{"num_hidden_layers": 13, "hidden_size": 160, "n_experts": 32, "experts_per_token": 8, "d_expert": 64, "d_shared_expert": 0, "hidden_act": "squared_relu", "moe_layers": [0, 1, 2, 3, 4, 5, 6, 7, 8, 9, 10, 11, 12], "router_score": "sigmoid", "normalize_top_k": true, "routed_scale": 2.83, "balance_loss": 0.00256, "balance_bias": true, "router_logit_norm": 1.5, "n_groups": 4, "groups_per_token": 2, "init_std_router": 0.0244, "lr_router": 0.00126, "vocab_size": 8192, "norm": "layernorm", "norm_eps": 1e-06, "tie_word_embeddings": false, "optimizer": "soap_variant", "learning_rate": 0.00234, "beta1": 0.95, "beta2": 0.99, "max_grad_norm": 1.0, "batch_tokens": 32768, "max_seq_len": 512, "train_tokens": 252800000, "max_steps": 7715, "dataset": "wikipedia_en"}
Below are experts of layer 7 (counted from 0) of a mixture-of-experts language model. Rows are named router (the router's row for the expert), up (a neuron's input weights, with its number), down (a neuron's output weights, with its number) and show model dimensions 0-159. Each number is 128 + 32 x the weight over its row's rms, rounded and kept within 0 to 255. Numbers have three digits each.
Before each expert's rows: "comes after" lists some tokens at least twice as common just before its tokens as in all text. This comes from a sample of Wikipedia text that the model never trained on. Tokens count by the router's weight.

# expert 12
comes after: " |", "|", "  ", " (", ";", " 0"
router:102100173125134166116070133046129138135177129146089130161114134105073120143105114114083124101157116088076179143170078109124082092091170072174156171084140139164155077136120107144082092145199147181133105108125135150128120154157137169139083123170104171138100076105107147142126102131138141172088041181179125131121139104127090117154118118129190092141112150150166093127232201148162100129140143092121126178175108129119127156115145138118120167133106090167104128130145165113194098176129103
up8:083108117131143157119158135161147148194152087159147121153143147104171135154152150146107096112139161175109141116180097116101177114126113085093133140112148164104135113179146230059113133175094099115131160092123066110156146165173066108122106161147145102119162113168080063179084105122134128093144120098072139178088096143164157141048098155162127117158163113174142126136121107101076114153174123132104128174090115096133026149072108176154131130119135178132109103194144099143164155141124128
down8:154153144106200107157163090115111059116071101117091168188203160133187127158101071099165084120153142192139085130102183133163165094144104097095162109124132133102148128095144124117090105114150129082068164163126129131117116114093110139151104097105123108133201134141095045131131077113150099137080093099130161153085109180130174175108135084131137130132146074103133077118139129143160152109111179149116168194143166165129124144180144155096185074078117140150108132057110106129149142159110153

# expert 11
comes after: "\n", " |", "|", " (", ")", ";"
router:173130077096131099108139114140096175087197099147128142142100131140166173143120154111159015062103106196100155219118146122127147123082118062148143135143143150122091069143116113099169178135172089083138167098132102169148115099110146130149110153155128155170166096224157142089150134070133126112129137162094087082172100132105120127076152174104109103094132129091152103131156161126129105161143169135097115142160108116143100155095107070134160139142115145143078081113158171089121143124163182
up24:148160088153127088096225136147100139159128114166115122102059205150136185152116135073175125095158103160133098146126133123104165120160106037136132098117160147060088140163144181140166095127132149085143062082149104147113152104098073134107131144173110128109129148179151135119126158122148057148138174138110137134135113199114144110154169174117115114060127084143121158170148089123051134091137131122160156164126175110164127073097185126135161103104104140172110104113148073109121156079150107
down24:158090129131059121083142121116110114146073162158100127157182106103133118171094091130129120115184141087182103127119151125089077100147161126119140114151064114155130080092140093095139102100126145080163062099087089153150132060111088081119168134140137110175125147158137074171178102122169123164106195196127129106107198099140155142101127114158095140128128133085192072147138126126132130146193148127124163153139141122046209125102143141087141111134072129100095139139144176165178163154104174

# expert 10
comes after: " |", "-", "|", "  ", ";", " 0"
router:062110182089124134117050173120119124119166132144073134129147097120167110106105150111151209143153104038088180120101134138121135109136158182149148153060154115157137125119090081140121165130079203177116173095127145175106133131128088145115058097164181191125107098110134165105155143150173134121151048196175108079151110121099124127140113122078142099134144158113105101147114128110105104076129176102117201167132138162143162141093150154125159177106158091113092104105130135133097080145117132
up20:149137123102148115056141105135044090119137098114135119168166084106137153184182135101128132111195136122153115133116158075116126165171154043152036140132175139082172151157129139106130110136125111113136144142138143142125072093120130111100157173150113108108127094091151120119121113030098135121078046126109152083158146135152075149139162122140130166181095132099178130130147125116111149068148080177140093104113175088155134187085110145121071167149131200107147128169179111107104108111159110
down20:099159139128163191109135110114147142095135107128099142140144082158124128112188114135085194153152138159132134111107087110155147177091208109098118107046078097115151128104107145106098141149066124169156060163100159100135136178098106146123089083144143144057183124123204145180144069125117112096157094175189167131153135138125169104141118154120118130140125145165131166071117138114096123088130123123159170149115152148102120196095128084130142079160081141145193174076043123151108129097130095

# expert 6
comes after: " |", " (", "|", "\n\n", " \"", " as"
router:101111145141158187088159093147118191141234107130118137114137120079080091138157097105129100068135129135114111144088105095110102142073184136150077104092084140120095113103111161105143096112156128155103150132121156173086187137143085066146102137099199160134166127176147105118137102104138195119155121147189112175116121108139139194093088139140176120189121139160155122165090133105114020138105128147109128061166158166137077113107134174129105113103153135058122134107121097127163163117131129
up18:140126143131135168109178083166111140112149122167129141165066136147094169112156150102079119140146084129159115148126074146132151201167111122130078194149082176161086121147096180122149151099175189075122088140122132158152161107133114098137126118144173070133145202107101139084099108078130139168177111090084131135121091092156118128196112102094121057080215145084183132085131098093112114172135159117153097097158186081129155136100116113074133102141099118100141130131175098183096103119135128
down18:128098116098190156156115120100131191109126113181088123083115146112181184137131079155180053112139192102135191057092115128170147182131144102110133166117088161136152146076152128118151099137079145147103089150101102128145123147139128150078099125126095187169119120172114098158055106155125167102115098127124171044142145113125126089134162213174138110151092165164131107120143114093151132114104196146139169145072185129147112095146113142117129054137163091110149128116129102065109084108135126

# expert 3
comes after: ".", "=", "\n\n", " (", " \"", ";"
router:068110138165129154117114126145196141118133055134121155155096119094094136113178116126182143164109157135101199168138111142143087062141125118110171194115155147120124174174112142141166157046102122115107148097131132104137166171156155087164094128114137170116122195099092133083114108179123126153172141125129085145161137101098147116102069133141098111161109131100181098095170193173094123107147112066107165110131178130138155096173147197108156123099202064081129100101166104100080098149111144
up8:133133142161233093106107132151135206116107114104139123108130132125127149117099149079095161152132113159135175110124090144097139160173132167139106140136112209101155136134154168122054114121093127079144149055127143188059127120099093074157117149129152120136099074123116142162152159109082142145153128104127153066129113105087122159074088099201063102111102167133125148154123132111099137163168172124118152074077135075124129163155184183147135118060136135077154103186092076148152103117118122
down8:136148146131133152157127142184152095096089081119040142107175109129172081103124108076214116097077149157160113098157127126137165142128141167173166049138155125100184124147152103116125163153161120090131105180142155115178143161113141048126117142159156087139116153123094181145111102122144120138109139117156143125114135231080135163079141113096133110133070172096121116105135081116171156118060174112101142151035089117163077109091104103147153142150131146128159147154130104097085174129109135

# expert 5
comes after: "=", ".", "\n\n", "\n", " (", " \""
router:111093157124179179119135129171124214183174099176121138151086119099077144147173158131158169084127131107140100122124098107103064116113106124123119128142081114115116185190116210099145137079132160098110134127135117163108187200088096049194136153111176140125104157117117064162132152157111141140196168074043145159124153105098098159082103108210119115139173124143171128148101086119100104169115099130146136134102134114122134122135139153103137098093165142121123086114146087166117168126145116
up8:114124149103153162111161090127045079120168130217146109119096106127105182125141144093110117193130127126119157130112117099120162083158101131109142122151150169147092219082159155145167115111090073091127139120082111154076148171160178085190193095150177157128105178116110137101096090092133135160157110140124163064118125150167075118159163100092084109132114136117132132151149075080138131177102162150131152106153172107148065119063134143125173145121124174126124185138081152158066135146149131
down8:091097140110173044174124162096139061148135130165129105066124157081149139138175124201104151121099164091139147001063143111170131134175123076075137135125174173106098085199059137105111106116098145129094132168095121110169112113128120183138111190109131116070176125142181122107141173158138105128146149144171136112191081146101136139149130161148144164129109164095153141138113103108118102135117111135137203089122147140081140149079142104149148119128163093126108140155104113104109155104107149

# expert 9
comes after: "\n", ")", "-", "  ", " 0", " ="
router:167138078080082099113104145086134112080119136132146118186121074161178131139180087069097095114126128152135156139136155096110122153140103092188113167126143130174117095156168115148088112145169124100105169091162093157128113120129088169101102183140105120174116146114128178155117079088135091107093107165140118101093109200110115125155144137180151087049168141079165144128199129134119132069118152097081083136122076134141128091125190142101120186142143141108128103113207158109179078107194176
up20:101179171133082113130157177105072141075111120146172168135184157172136208139107111078135131116132070066096113084154099085102145089078089093118102124126102120124116199128137149128073120208135072155133152181125105143150100100098031173141131137153117133158147184150156123141150105105108149052120111179176117164091140151111128132192092104160132117110159122121160169110208131097175147140158135130106083140150159149125126155162115122119099147160113169174138112108090091150167131130140112
down20:102088075174179127150125129122130135175128139177092133162162171104132061127099085124193182145168136136144197119133125146058161161125154135186112142134131177154107154132171114100130150139112128143060117095165148131144156109062067104095141121161105110096135086141058113144192099160115137162110145118120112116161141135093148144117141164153127125099182113175131081093102153114100114054047144103140123135071113102124147145130146086195167205117114136069106157113095141080096126067121131

# expert 2
comes after: " |", "=", "\n\n", "\n", "|", " ("
router:078121093120178170105112121167159141139171110108052178151170111162125111143151168109131109172114069141119156185051122145162109139074193118126080105117132092146150145152083103147145162108084167181120168127115098166146161089105132110136066114129122148147150086150103144083147102196115134107139149152128129119159162129146118164144178116150164105083147104139211071139094158108109077090168120100157180136174065171124170106127097073166163110153080084131077081146128098125112113165117150
up18:143148100148141141110133125124086126153148107167174178147140109160163087123131125146135155097122072133115092159128163114171149103098059162065106055116068122148092116172153149061151093161133109138150134120101100155093166136106111135088174156133185049117120142101135149155155086061108110151175136151150099167087076109119180126165116061112107182197178101168164139189081165144100116181136126137134157096109149105142111152118091111143137092188107124125143108141094087136079051172146132
down18:125075087180138138173091137136112093142139110139134121147117131073202156156139129098111090090120147186149150132138094143199106145189097123093114119123102140114087122120114119106126103105111149121140140118088080139115149173115108142151133160167143165197162056145095128117125100135126127115099137200136176161152084124083189133090172113084147107088103127121194066182178145152155176144091163138097058148135093166093137140111103071107107240089101101166110188121094114126149108113130139